Weights of a small mixture-of-experts language model, trained from scratch on English Wikipedia.
Experts: 64 ReLU neurons an expert, 4 picks a token, a softmax router.
Training: a variant of SOAP for the experts, 240M tokens.
Below are experts of layer 5 (counted from 0) of a mixture-of-experts language model. Rows are named router (the router's row for the expert), up (a neuron's input weights, with its number) and show model dimensions 128-191. Each number is 500 + 25 x the weight over its row's rms, rounded and kept within 0 to 999. Numbers have three digits each.
Before each expert's rows: "gets" lists some tokens that make up at least twice as much of what it gets as of all text. This comes from a sample of Wikipedia text that the model never trained on. Tokens count by the router's weight.

# expert 20
gets: "0", "1", "5", "4", "3", "7"
router:500506499512502510476462500517504526509503520496504509494550499472486452480508490525507518530509497519488501543494499554477546525530525542482500485525514462504488478492470475486492494438524453
up0:446508545483519530495540550480488502481471521498494483454490501474519503471472484510500526466549468502497491477481503480513549563542491495517529496435494487499483464503456485517483491477512508
up1:515499490480540459509505503516516462507474433517484539511545483511431539524492494502504516526464517515455518504499511502450519523532474526511499456513475527482509521531499511476482495487519491
up2:533478483488459485474506508486479503501534475475491520516500480490471520499495508502454450521537502475507490528478519534482521451483529472491497458538516490533501510475512544470432465526547457
up3:454508488485538519498514540484453513508532476524523483536498522487511484468544447527494500515511531505531532555513518446508482511504483500526517493545471492453494520532512543469437522481499456
up4:473486490464519530524560488491518514482487563534456547509517523556498522511517506500512482514494498493550474513496474505523518508460465521528534515530558516518502482512489523485492465504434472
up5:459543464478497485472491462527510474456493521491489494481482504528499522504515466532448504529499509524464507482470517452498494513503522494486536526489515526565500535464510450514468532478469505
up6:501476505514496529489523501476521467502502489505467492507516490481475490491459511537496494558461494464495533511508507484547478492494472512553513473529511485518489525478460506518520528463515441
up7:453492500503524505525536507559499469499437507529460477497475443526483488509452499463512488522471484507522489478497450557507521524532485482478510540524556501486492533510504493471472492474506549
up8:492520482532562523505506530513509525498475505533524502530493505532549502510500507472439523504466505514440474451504513498518501545534491504526504516525471500506510483530498487486472487501519492
up9:495506533515519470505473451514506477474499470476525456494531451467501509492509485447515475536518502487452492498497528524504472510499501494473535530487484503505483485524504520441508529528551486
up10:537531516480536482564501496498494530477513502512522515471496485517521491494513447552470470543515511498484497528523522530493495471506476471464447525549483527498497522478511480471501487471497520
up11:463493490505525516464506535498484494486526482479503495495518456466505490505485493525504460514537487536470465478545480502500497481510532467485505492518511520524501535466520492500552550456542446
up12:522533512483521518457476492507500504503508492448497455517500503491543496507497507507470484506509504494515511513513514512552481480471490519510483547465483494512510527472442451558488489495533533
up13:451522516562521528477508491476505547488481506449523525503528506498528492458519466482484474508499485483525558521480491552489568526497470551536466536498476461489537462510508498505516473536475482
up14:481522481514481520474507472488528510467528431527492554504527515500533539477490479463515531504523503505523517496487501533539506485467496513551462461477482518471538449458508522522488504526486515
up15:532497497474503502503475524456497530546486531501502544509495526492468479422504483477503509533512532542527511524497538522484490554506479517505508491532503505545476512542511492501536512482479485
up16:528512533481530552503523483542492543433505498483498540485549502494480528503495486517496472479507519497495435530468488511501482519548539477512489491460522488468519469470500439494475493487460474
up17:455533523502497491507473528560512453509493504478454484499510473476521502515500522542494475557454511504534471467486523535499564514470549517521491497521507509502516519539461507464486491520476481
up18:543487499515524500487502450445492502528489542541490486502500514430482487524533492491494496459521492473464491475507495535500497499490496496501472436529530549461501481475486471518509532483486488
up19:481528440510482506492536515476552520514480499495487528541488505480527510485525475450505518501462463493488457502491528493489501480474469471489461521539514509466524520525545487515479539491504507
up20:522514459517528531485515479510453521509485532513503516466481495461518537544507477519468564510522492520497530476497486506493527460471498511502496496456520482540464499523461535510472484507475533
up21:464537485516469477506444524495476491481496502529505510504475525504544467515520523516516483501494516476533481516526520462505540460477473498499444515508484461524503529500505470494524494533522467
up22:509528473472506484512539528481539492485482515497534494478495503499466520528496492534482459502475496512497511507506516521517529500572503510515490478494591480540485518489497496510520544502555509
up23:521522510474527506508483495474414522475485449488471502514477493508533496529510484504507491456474534474491503562484505510463473533489523486511525519481495493476502513501489500512476489460492484
up24:519512554501505522506523532542521510483501488525500499499508480484538510479558482495485506519500488479505531482477497492470505519547501508466522516488457499432506508553456460517470475501487504
up25:498543494519486510462516487490495474472507488478535514504534525517532498500496517504514520455502511505497508520514515510480512475513496491513528491513500503519504489509499509444523515511491489
up26:492516512495510478485507494488530518537483506541496495511498443518467522465479545461481495502502479538504519508456506478527534466511508466507465520474463463452505469549487552483509496470499483
up27:495498452510498488482502467503478519500462505475479534494504492517476522503502524467471517530483462492493508510481467507539483517515456511523509469484473473495523523522486525457567485556462461
up28:476469548518501478530474501488508511465489491466467459528491551510456453499452509500519506519503513501497519471478525550500544565521504515516480528485459461494494446538481481530504500493505512
up29:470457481513544480448524533473502531457478481531487488470491502531465501509471474477511530526506527515482490501518481514466481510507493491483475552484530488469491474453507528502487510554512514
up30:507506463505505511536509474523501526507503537508516473519498478525510495507469488498477502531503496531532460512517535502533500514461480499489463476481529488442463490538522521468500508499520516
up31:501480495492515474481499472528479516504488542497468475490530482490529520477493439525497530503482503496485517511445457465513521492511560493520473539486485527509508496489529523498485480511511524
up32:486490424512537510516492503497470508520483499421520530494527530546494495534531475508527524494512537516485470464484466505499490513542534513508458494494476511494502489529494516508491490476502550
up33:494538482527469491479544517504479537542504504488498514553492467460523517487503478489456509484505512468474505482490492483492512506461493503521467468479504524492522500456470500564502538478482529
up34:480527461468490471536502463505521512516494506509454499503464507476492512511496462466520517530517505496543508501480551505473473489506466479494499491474483477516531481501459537500518506443523481
up35:509474491488536475491526518500495533533523512480552531508500519458531514531492503453478517493488498457558470476485516502481498463487467550508501517493520465509505505490492478512488521494494505
up36:498542527530496475518498524510496483524506500499512510511503503516474490527490477526528499481481514529502504496445498488501530517520480522442522521489509509475578523523493490520498544494505471
up37:453527509509496489531515481449509508458476480475537505510514539515536500521522497504480470477496550511478494500487476490474503519439525517525477511481480461505509506503487526503474472510483518
up38:483530485471504508526476509465523445525520486482454479485475447551508472523446478489491522484501526503494502522555526500502497501497464462464508517493520513518475491498497501497510522512481540
up39:531481462494460560520501517483509483456531484533509472509520526481502466516463471495537484508508501471488477497480493495493497521471501495505516514544488487520510535488487494522459511444476490
up40:444537528537529514521496520530504533513528482507510509523498514525499518489512529483467500489510524494489505501502518530504493497506483500515510450491476495514474516527485511464488484481524513
up41:485512526512525480553499490475502547478503477535507488452500500467500477516496518530533451507529523486522501439479512503490493493537515495506500506501489503534540482476555471508497503485516491
up42:487529536481480512424518514477495442478493497529518473516545495498474468513519480477490493486470510454489496502513467506505448519515507514483484512467465508512501510516505465515488534471520440
up43:481489511543514533517510501501454508521487548477491474463529464498434485526511513478495542541524529514515474499486513480480490512493470497522482478532452450505483454519496498509538509521470492
up44:488513486447449492466497504500488485542468481465499453501532510490476500495468524493455515502516468544534492502475522552490445498513503448475497469488481507443494482489495504484507503505514508
up45:508510456476510491505504537485505487515482535477480524479491474519509494546488536486557527456497507534513517523509496501537506511525472485525499461498516486527513544516529486480456541479529517
up46:518480470503446552528503544490480510469493462458498504534504509539514524512511489485506532508510553540490513484517479511534512505501518478539541510500512529483479473493476473515494525482514514
up47:536511489510547514505518525503519501488507544509521507463484475460476516543536515538499500529456481501521479500516540488528490515491535509513496481456497535486517480485492490492530509488486480
up48:473481513495524521501459529550511526505493531515487498511537483476451497492452540501518513517489530483527486510505477550490504560520485501498507526490510494478482512460497508508481563540507484
up49:508462453464508491483479520509509534502453471484492475520513480474512525490535508450527521492512505464449489539476469519494480469493500503512459468509534502530481499482513515449505504539485481
up50:532464540475461505499503468511438497482495498470508493504473482487519484495504513530490492513471495506521500527483489518494542523545503473470500500528523515541481506514492495484506484549493478
up51:494521516503477523512479505540506487516542554473494517518495520488465489495458523501541480508443519552461522535495522537499491496505437492490529505508486479537516526472494509517537522468520485
up52:539521530506465502510430522483494484499534526488481519553568532484459502500518534546461482497515472454509466481498516536493497449572488503511525544482535501511500539519553472496457520515555459
up53:505463465487521480484513492510500484499525512477465480495513533523486496457512492507460497480471517519496477524504483506525453526501534501500486499496486524511551477438506556540509505485477531
up54:513549477480468515506564470502498503487515506553505509532489508503515487549532502506543524497479456529503476494476515542573522506513532508505570566537532503485508493479497506492507535518524432
up55:463508475509520507492495514525515506519548507507468503501466461482502536514482520507499508470484526471523481438505489516538523490529512529489493506505488543502520449483499500486514504515490453
up56:475518519522511523511509472506483495495463551506508508519470535505457468524521477476527488498499504471521507558495488536430549537508529480451505530524499499510502460471472491492495500532489491
up57:512492496508421526493455502471450522512472462484528499469476506497509514545539524542447508505510518495478491513517497548481481501529490489484426500477493537498483483480490507493519473459494538
up58:467484524514483481478505523480490550505499506480499499512491484503471510455504474547469474511571550513470509495493455534442470517528452528479468512528482444460526498515441510494474516519485487
up59:504543479513474497510494527497465491530473537499531491522497465521489520453511554470551490489531529486540535516482511512501508483512474486514533543440511545530513534510476494484491489513511533
up60:531530523495494455484497516462493476476573482488497504525499478489490499530483478520512508518504498466505498495517516538473477559479501519483511484455528487485449506505478535489484476514507498
up61:501498488480530522513544475528498513512494491510517504466514505479492498515480485513491492509528507518507539520491518495513475529480504505527534547521489537494480473456510503477522471520482500
up62:494517478537503492479544553471482512483455528496470436486483510494489465477535505494509502510516496556507488546455537531486499514518447505480545479475528482494524493507469465454490550485517477
up63:498535493504490491528511511492465472499485507484499463442524543545493534498504465464477491502464515494485520534492523460542491537506523521488468502539494471508528509495479503452489530479481476

# expert 9
gets: " his", " he", "9", " her", " He", " who"
router:497517535467506525530488470501480485477547480496487486492512502489504484476515507491503493506478491462452540512507498455492510530498508505528501498516458555566516493481511485546532507526503486
up0:486494484506516532530491507449520469463491553462502473544499522491517507501486522533494496501515496474517486523529514468523455474535552527496527527511527479521477519476492480479511500521541486
up1:537485488492478521509515484513559495500508577500531481481469503504553541524502494509487475488451561483468489509463496468495500491457480501521505512507489550523547556499525500504467531547528504
up2:492452460535497500488496510517475486499471510500524501497516503451474521570494498545460482498515493516506502441467510520471480541489513512492503492490500486469494499509490521458501523468481552
up3:498511468518487497481515482506498511446469477473525497520515531503467485494512508467472538529527523493520466489543479466472476513468518501491484497486465490495480529481473476452525516498520441
up4:463505474498512468513517496484513526495491511490471449479516509508470513493519544517523478426443512503501482502500513479533525491460484523463510501535519484474518522480503520546500533486476512
up5:488531529494477504510502487457474508497457519468536507504498470485520487445514498522496526518512485462504523496467496504466475492522524503560520560489502485541508499529531530480472517494499549
up6:523466473522469479499502499484506507441541534527499474461499485494497480473487501482494465482537474490508525477462554499493467429484490521512521494475504479483493523505480565524515465483521494
up7:487511498527528535523526520510461514502529570516482454495497540505500491466501507445493509537458452502510548475537514494520473530473492505506528502513493518539524510463540506539512508483519490
up8:481508483493476498478491502501474474488522494458508448542509541508507490513495436497566446505488471497497484512527472514463526553504496463495514493463513519487547462506505490518495468534492472
up9:471513500554507462543493475532484479456517486502489482492496505518499482555452516478499496470524486468497533502487468472442512527457488470513507498514431487502575496522470513476518500529451504
up10:469527497505486531547537480534486478489505481520484532508502480477495507535492491501538521467502491465444523489511489530503481558522550529485494498461494474527528481497513449539503507526484532
up11:530504525514480541490477500500477496471474465540530494502450503486544495573549515499521502542515512485504516462491517480538523499474496505501512513488489505514513465506504495481534502494546493
up12:490482476514514570494536483471511513532475450522473485522499503470506494501470518488487476496503514495468543506511529483513520542498515511497504496512516507552556481499499507489475486532526493
up13:508458496491495519497495509517447492509533477484522501513487518554532490498531515510474521516441496469499521500509434497452497486483534517513557498503485548508548503543527491523508513528551497
up14:504462472480510488533534493471519465486459489478544433475526502461479459522535469484525514491486508496505516543518513507500516546453498481454520471495484488523527503470461532497499477460482501
up15:508475427516516536513466529484477495498480475520485511456446472466504535487537514472517504527451553486503535528484513513534524549515503477534535519516487510464477561487522509520499495549571524
up16:511502533508518540538479483514486437497510475511514509517494508536506491476484479500476557520479486534483484528510519460515457494511487479517503480521488532512524496508510470524462516511481511
up17:477548481581507513515514505481452469485494492519485534456531522503457477483498490492421462491493455477455502497543467525493464481511526496494527534527498505485484504536486469530483483491500499
up18:504559503513505471511543527513509540510492498497507472465482507468516500546462458496521481506480477537463511539496554511533504507514503460492499477454494521495524513509465502521497434508498494
up19:515512566491473473543488498515534487502538505465510525531495516477501500541514511488500516512504494493509514509476472482465447487498498509483488503481485445521516532504478498517464460519523454
up20:518483500488512501460514523505471492515516511503490466555526486512434515487503521484461509464473475464479529515501531534509477498491478502510491516495464472496529519524493520491453522464481524
up21:496459503496493532464502543477496479498536484467492536474449491519467475492523516476495514523496509518473502492507503537506552501530489511528521498550469472489505494457514449510455447483543517
up22:475514485465493496504474502528504518480497517475502470510501481489497458454450487507454524523483489543483524437538474490457518527487508431500458491463469496530497468434514518506543492529520530
up23:524522497475478494483494436478535472509462490493499511516448428502494480511523521527513488500478507469467511497480483450499483522423557501512488494490516547518503496507545502475515503545519510
up24:529517504480481462487496492492443478445487466480539477498532486469490517488501509485509480483521490526496509480491474522509465465466557492461499516505523523501545524519524525519480480441477463
up25:468530508499535533520517507494480484499558479512498488536509472491535519499492496476490492525493538459474545522521489494514499540466469500553480490485530497538476483526496498539523453484487480
up26:494503523497491512489495491502539560521510522483500508475487484477450481498478511451512472539498482506517553487463450518536501494536487470545476528504486482543503507501472467539506482532487506
up27:486505538529481511506499474511475524495513491467511474481560469493462495494522465497527518502481519476549521499480484506531486466452514474534498500492525508462488493468496516450466516530524507
up28:466464479493537513469508512510520473473516483497485478470515481495517484498477500494501470505534462498465506522482500476518499548503498531533517526470477551495541529472475490490522524527470493
up29:495508483505485531471477546537510465459460502469493491485445515477472506496476463465475512511491492467501530493456478521491503503492498480439490480557496472538519510496472521476536511526466485
up30:509520476474505516523516503462495556533486545489520538488435525483513506509514521526497482495473523514559522477509536453452536524509472506545471479469519507500470479508485480486508497497474472
up31:500524498493489540539516516487471502527510496516530449468491477533526490539475519465465446531504515512500488507536546510532500481512516457491501491494525532498492513468458494479521482446478578
up32:494519460520491528489536473514514497457509521480523495516464461552483508530507467501493506449486479475464521522481470503480533513498514515479491520508520452521513553485487488533426548506524508
up33:530498545468488507520507482510423502487516489527477479496484488505450539489480495491452473498521513514529534469490492501496512474530476492529523497498507524520526520483528474515515447512486520
up34:520500507539485466532496460540524548490516481483479481506528470511527453543536494464488451489530518535503562466481502510480492512523479471521517518444500494492510487475510541496480506523503476
up35:457496511517460510503469537515527523490451506500518478509463534507475543492515490514527505495506513468485462430541491516521543495502465490540490532472505497494526489499525492519501485516526511
up36:506474492492479518478572492436498513502494486509505527435478431523473536529485515532504490514503502491517469478497487460491477500479485465505527500499533517483474476438502450487507519481505486
up37:509525495499532493537511488497543496502527480499511481495505487496485475525474508526473505504455445484514486463483533498502549464528477484470513516517514485481490493511493470483500507485515484
up38:499529509513539488552500480547431540449487492501492539470489500492533524524523492500489472478498494509505450519486475497479468500500475513507495478483481518550456476520473509515440497472531496
up39:517470500477478504510551481498498520496546470499465499522533480534457544496524479487490464480499483498476506476498552507483524521454529474493519475508502485475471542516513530471490506466524520
up40:498520480510484462524512500489504481529523485491498525558463460482522497452500466525531486535537512501499531526493493535500465516503501463515526490518485503556469538494462490470519485536482492
up41:494499509443452521522492504498487521480457514511536486471490477530514530489525495481499554485464507484525529449513488501542468500473451471526505509489466506493525491523514457525515491544446496
up42:468477505507456486475503515487531514437487497522494545537478479473502528500508512526525494517428486521502499504522467501484549505501528473506492518523454490504463489512529471501495502488491488
up43:469479540526493551516458500491450518502482492500499511450547489469462526509477524494496476500522509462487477482501516475526462474497506514476570499518532459511522487481464479475537485551494474
up44:549527549488505510510452483509481515495533529536522521495474483516489538502460464533479513477502465495525502529472497507486498517496497489520520478513515511498534472483513500504562548470520483
up45:481508470466490488535466467528465524488503519497491465517487483460508494529487492521482444543477555530496515502481515492526478506501471470491453448523512480472490488500468505528493462494545487
up46:493485478502491510535524467510471437485521520484487507521547501488541497557564497516519509527508483480501523473515473496505462481554498446538500515502508549518507495476511483498548510459554495
up47:507509443466536480478505516502521482510501560513475480494519489445522520525513454482453529506494498498514475501517509480490517494494500537534538523546508487519529545515449485505503516509451493
up48:500497464527493478464582497490494451527476536517458455494534475482512468514536508504533489511548511480510524509515569517503525513483501514490505530481497489521470479502490452521468487495491508
up49:462563518500498509485476505456473523472540477502501479507486485531530495495554527536505481507493506510452501535504494533525480495543510484446505500530550517523514459478484443511505544496560538
up50:509515477536444525454476533519481526503483498473492524509499521509492501458508501527468509497454471495521464482542510515482456548519498507493462510465491500468491497477464484516500448464550502
up51:449480499464511500508540490482507520568476534503515484492438484497516472485523535468500477471465496500476529460512498539523493492490459511511473519506521532538498485524490486441505522528486517
up52:475486554465520492522476523540476504470462481500490526522486471502454504479507475519479494504511501484477507513504540456467494524483522465468540495496462488511486496472492539499460510509531553
up53:487530523518475512482501463482519508509461488483474498459464507518503505510519491482511539496472472519526537465492508440473486483483515557491491519498491526503499502480496460466498461506520484
up54:506509506459524483516510489505433494496501516502549480478513511488458442472518457516517520482514431495465485494495541477489512539514514485547503466488444482526507503511472472487491478473543531
up55:452518474513498501553526471487487479508491515513527540505531523474507556490469485485520483488507509503501480507534530533537513492495501484471552561509463489494502485516538477497482531522505496
up56:497490486515543487466439518510482532484543488495515524509538509514478536532489491508504535530560484513484483498520479485488494522468516487482474510488495510488515521535535524494512511479451484
up57:528491492472481502505525520480530499494473501510470460518518485512544505536527514464506481512481502511498467487508503492478520477504488516528468504472537451541507530475515522529479518492501480
up58:482487476515502524497519550502511483508468500487537525522511522457487546535493526482525530493491518537523481544482480464487523480504476475455505510517520509446490499501486593474481507529526488
up59:482542464509522517522477478543504552519488500484508486450506454467530522468503519451474481500491465496497438494462523505464518523488471501545497516466533457522511497506491475501439532508505486
up60:486500471475504539497470489455535498491493479516485511512533523502465489469530510507490461494447477496484498541465521459523494571549528484501512485533484506530500507496459436476517527497526537
up61:483506541484536514495517493502458451482477481527523466506539526528527448512471486483518502518481501540480450504469508473510506552540511492550534526514487509501504478481468488511483546477492528
up62:540523468516489524492501475497483495482497539501461501497482500481507502525479481497543519468545506526504516519465446533526467452466496488501490425455523523532488514522510502536502516522499523
up63:521462488500536522530493517527486505476470522499503454495491510525485465450518487519525472538490511512551486492474511525511469491475486507472495508539543488507516507471478537495466505508516489

# expert 11
gets: " |", ",", ".", "1", "3", "4"
router:506528484514557466520486430488523522519491553492518532480512457499481515515494521513496483529499510484482478547443494504510504512505477498514466463508502476562515536515521533481587497537498496
up0:461517475503565489486521507532517514492513482507483530524526532493437484481517482522514495486532534488506449443467516511492511533491536493518496470474497435500507507502515539517482538450473495
up1:495524522491497531495522458491523488525507524511466484439488484500433471542520490499538505487489472482483486520478468517524462496489446523515520496524494520460557505473483487461475478462515469
up2:498488516508508467508477481508457495474475539483512444526517525488485561474508523528514505523475522528539545496514519478497512479493501526492480471494448490498521470469465505480485496508474462
up3:491493480534519535550459513500506545454534494519493471507454463502521477486491478485508480489524511518495500534488454484496506497479541508480498565464473521489513498501487488548491502516539485
up4:554503491520510555529484529551474550488495541453544526534473473493497486514491476488479491515508482461524512511491446515504512448528476479474532497469511509502527535516479495502485508514522552
up5:504513502507451480503499479520505522507513486505545501537477509557461479532536498527471474501508458487509490535474509536513516546539486479558503484549478483507519482517532500458499478458488451
up6:479527530464504499492471450501518531516452459465486484499526479506510487483493476516480472524462498465501502496521505546486516558515490512547489524453476515537483507488493444511494496532497471
up7:475466515537536507436518490478521488500520495508488474520501488482517522458452530502481523464539479490471571466484412529512519489508550522491457536486509482497488492465487465461504489514452532
up8:509549518432501503516499530530483507502511439525506517516530511525554482512508548508469501492490448494530461496505463494498525514501478515471509486467470491499515521505520510483518516516556504
up9:437497505513499501492524466517489527545482541507473461477517506489514517502510526475520514488498513506511502509549551562496542470501518495469455465480478520525516451466478495515523539525475502
up10:503520475508538536535452447524522467482480523489498537470488497507492523494520497451481505517549492494469514523478500472527529488538487471466488513513518505559553499520499509508513506502501469
up11:523545481538475482471515522504496533504469490518519530507524469517505474496503532515477482537510483488526492492480502465503539511508514440474466547548519520507519468508524555475536487510494439
up12:478486512513542490505465486527527563512509470511555553535502486480503500482469522543569471492513494495461512535486530504517487541517477491552476530513530489556529513514486503522493477476524525
up13:480506531511494532501456505496482530485525460492448481525520502494475542466460452507496462484513523526497480477504460487508469516558476472463485493492483502425495507500468510504492495493490536
up14:480543473495461478471492466482493512476504494554469548498489486519536491515533538514506480503555492489499536491473509525520524513501471511530482524507515459509525449497488486492478494468504479
up15:494515473500477512500522462482489474503502518512489524541464537461513497516476512491493489495511513445467520485497503497542479485537480477506466492470525483490537490497512521471527466539504515
up16:520521529482493480517510487499489504439545490482458495515491538474523470536515502524491469487497519504522511516517472525500517504487514490450505494475444501498486524488509473512474517503480541
up17:521546496498479483471505448455513496509538533469462524539511457482478502490481492492507545479499517498502541504469518511557494522514553527478484520514463476498485521526480473538463500483550517
up18:494446481445491509498526491488523480502487505504501508456530523536503496506513517457522506508487544526502500455438518513529522478516521451479494498527513483511480465513519474469543518544552519
up19:533545516518481488534491468528543538509543472458514494505520524481498500523517520493444466522461532468513521525498528498526498508504517481482509504504497500465497508485464513479468489504517463
up20:528541487497457487539484456536480472527500515456475489507515470490507492526549489444516571483500485477473484495498490540462518482496503436514459542482472528515516480500485496460500497500493505
up21:459556521479510530507481492480522508480509544518485545515468493471502518531492529521508485498518521520485526477515511508447494507485503514513489493464479514514472480495474516537500476485527496
up22:498538506508490509467502518578476494498502502528514517502503515533528512549476525502505506518477498445455472542475493497481503476459459524517510541544513464525481501530526487519522536499502514
up23:498512511466459509477555479522477487495490427570474509516532513555491465461469482480500519498494516516499458499431490474489540503480496501501479487501453431525534561499516531494478525509486488
up24:460490460504477496512492508471513470497533489461505553529493524499517471501547507472488447503517513497512482557508483464495479525532480503535503514484510484527514492499488497493485471467528499
up25:523480474535479447498514456539523511502522496449512494497424488460477549504489505494466516492468492524484505507495485495494550483523500479489456479474501520487540541476520469477541486532472508
up26:486528531516493468457495496531464449492545513493512501519531484552527477520503489473495482501518489526523492510479519492477476501489490487456533511478541521493520488511457468511523465499481473
up27:526510550537478519498475487496502539492485531491484499471492473517548533505508477491506476522474506506508506508495512526499496466498526500512553514490509513532490507493501529487475510495558467
up28:531500517495511492506525487477498536502486534476535523492514549493567520516510486502536486510486520494513510491452483493487468487505555496484486441476479494489515483450556477521478475460495510
up29:549490493536507496483485456545494461520488455520500496505504496496475501497475493491501504506498487488517497594463498491509489502494514502541494480477542500519486511489500491498510477478506506
up30:504467492535526489479516475531493521475446446483525491522490466528469497510523480526508532477485496471519507527479478564485576465479483485498505509460494496491486527549487482520538527495508498
up31:455515487530502487473509513489477476503543496486518488546480477498493509480488512522473495498520531510509492488521461526478530518518560507480516504466512483529519487510503524499484539514502479
up32:548510487511499508472509461493439474533515572495538491496475486483513500465538480509458480436480489514496501446498520480475491478522494482496534473474526532532521480474503509480496516518487459
up33:529494541512462499470539501517516536523436506480503493477487475477475486527459477487455464544512484525504528480530534483469448522511464495508500488516515535484504490533495508467485499463504501
up34:540526488476567455479512472460468519510521513437508550505478498504484478515532495431483523512535532483504513514489510521534496501508470511510495478522512508509494451483552490477517524503497471
up35:533482515470491515479482502522570495509516480450501508507483482465493524533478515537498449507436516501520501467522475482483489497486524523467507488567512492457522480510494469514538451455503473
up36:495461556483524506503522476506543529505539508497544519556502500485454535522491501498504474529529528507501507524457473490483532535513501477495515513528529515471505515539527505443481452542487492
up37:522541532527492441484502508468463499499564488456520495490470477524484483484499498497523475499488484486507492505444525551497474503537530507465463533518449490547457515530494555466487505543517485
up38:525448528515514486518512478483474487483547508498493481484486493483463501473520533486487545501495466499512516480502523506445492512468475515515537497539506469530549457478495488526503529530495527
up39:545491526473508497474514471498515475500502526548538499512469477524484524492473484547486526543508490462484505475482502480478475539485522525447537463471479518502476467487488515520490475466511544
up40:477486542478523488488476464484486525489494526479487479492537531475455517495483496493476467526467466521481478456472490510499505494472484507513513499497500509500509464508492511454522485526510461
up41:495478499516484509488524522503486458537507442527547494491526522477508494460465494488483489601515515504505509503468483542512510507467496492496457473473494545513523497470539512509492501495489470
up42:490471502471485487516512497489536477541462493517563446495468515510451514488547531536488465488453478469468485486485521528498530457518464475506505520498484486507491494505477490521548515489494542
up43:530522495480530501529505501477504484464513492474479528516504472558500492478457558506517498485491496470526476498506482496489501517528533501482552473492494460494473515561492507463522513469544529
up44:497493490483569457526512532482516520518473480473490501523503504494498511479516488490481474484522506515514526458493499519487531493495498492474484520455487503492498580480504471546541520516491495
up45:551504505510558540545530490513514469481483472495495470544528453465515469510518524510492478506518489549470526469493515508512471461467509479507454507476492517499503529502488517476458505510510543
up46:518464479517439565456509466502543543469503486478479520475518513496505481523532511506454520450486479530462475496477500510513529500512462475532521515489491426515482493482450421509526527522486494
up47:499470497546496495532521466460440496491513518501498489474493435495526508504483495506472504465481530475452507487478476494516496485539497502473500494471489476497516485495510546496524479488522468
up48:472528518483493478541539526480468534531495545498467492438501550551543513481471481496444475538477481507489511500496503499477520459502491534535482513500471511462486505526505523498458521492469479
up49:491486502542511468529443518542479530516512492481538526481495514457512515520527501483490496483529526476532487504532489536552481493473491444505452474510501448518539560487495520491490501489483481
up50:505504445493541464495504514468482473476462510500532497534515453506511481482519556526512510479501550484498512515502520496482494505484518492492498466494502517503505543541485518486493493530515515
up51:510504504496473476493496484462485494493521465531482506474466495497489489536481491526477490483492498464496489540508486491509533514506515516541508482497523514489497526509480527480506518473519561
up52:433529514560528463478511496482487470505482536521499487496459500492524512489489497445494486515524547522449463479486527544545484529502535540535514519439500503533519472535502510536552511525507442
up53:475517533459532503476539540516498459522480477478449473505532489490527544528528492505538557501451475481450467493498509526472498467508515502579487467484516490487560490499503537519463524482511511
up54:467505514499455520485472521472489496475508514510455462473487487437515494518513494509492451498501460532492477472491487507545521443498492481499527467473507490471503493550506519527460476535517538
up55:509476501484519499505525482527472521494495503523541491501496468494537477520473513482508483506542491516530482504474490504541536518423456503487483492529458518504540501540449554516470529472504461
up56:506494460522549440547472488506524538477483474490523497535478473523522487551485512456550495474525481503542519451536512496492528513492543511489491509508558478536521524518489497512557511494520549
up57:504491468480497534496476506567441521509516512477514539504486497511490448495495534517466530482493510508551507496479483519516486465443539516534486550491516420485460478480499470488489512545506473
up58:531553488525508511507524472494463482513538524482473466496475508511530483461455515511490496486488509501519489518494509467496456497485515496473470486512521528523586549490482514517524500517539499
up59:533481534481495504496514550508468496458477491477468500495502476517497478532503490501522527472492505493483479481522491482480471462502486496500497500456539535527501495479476502514460469514507483
up60:510475526522471510497533481509514496520530502484486475483467475512502491498508515515525484496479527565519524517486482572527470482495517542514491540530532484534503492547493498498515485489479513
up61:464494513489490471468481538524516496498530505504497479490449497467509507520461511500523535505513538520483500501564484467479478522517526469495527549491502526496484498488510541537510528536455494
up62:480490498484504505531471497506514502491479485457517469518534511503493479518530495494508516486503514538458481465468536477483470517503498545489488470479482547471455547500520511496475508521518546
up63:529513489485542498503532484501500509477511533482456470500548489509513540559521523507503512464520500503496496527510526500504484489537516474524471515485497479502528470509465522505539528479467459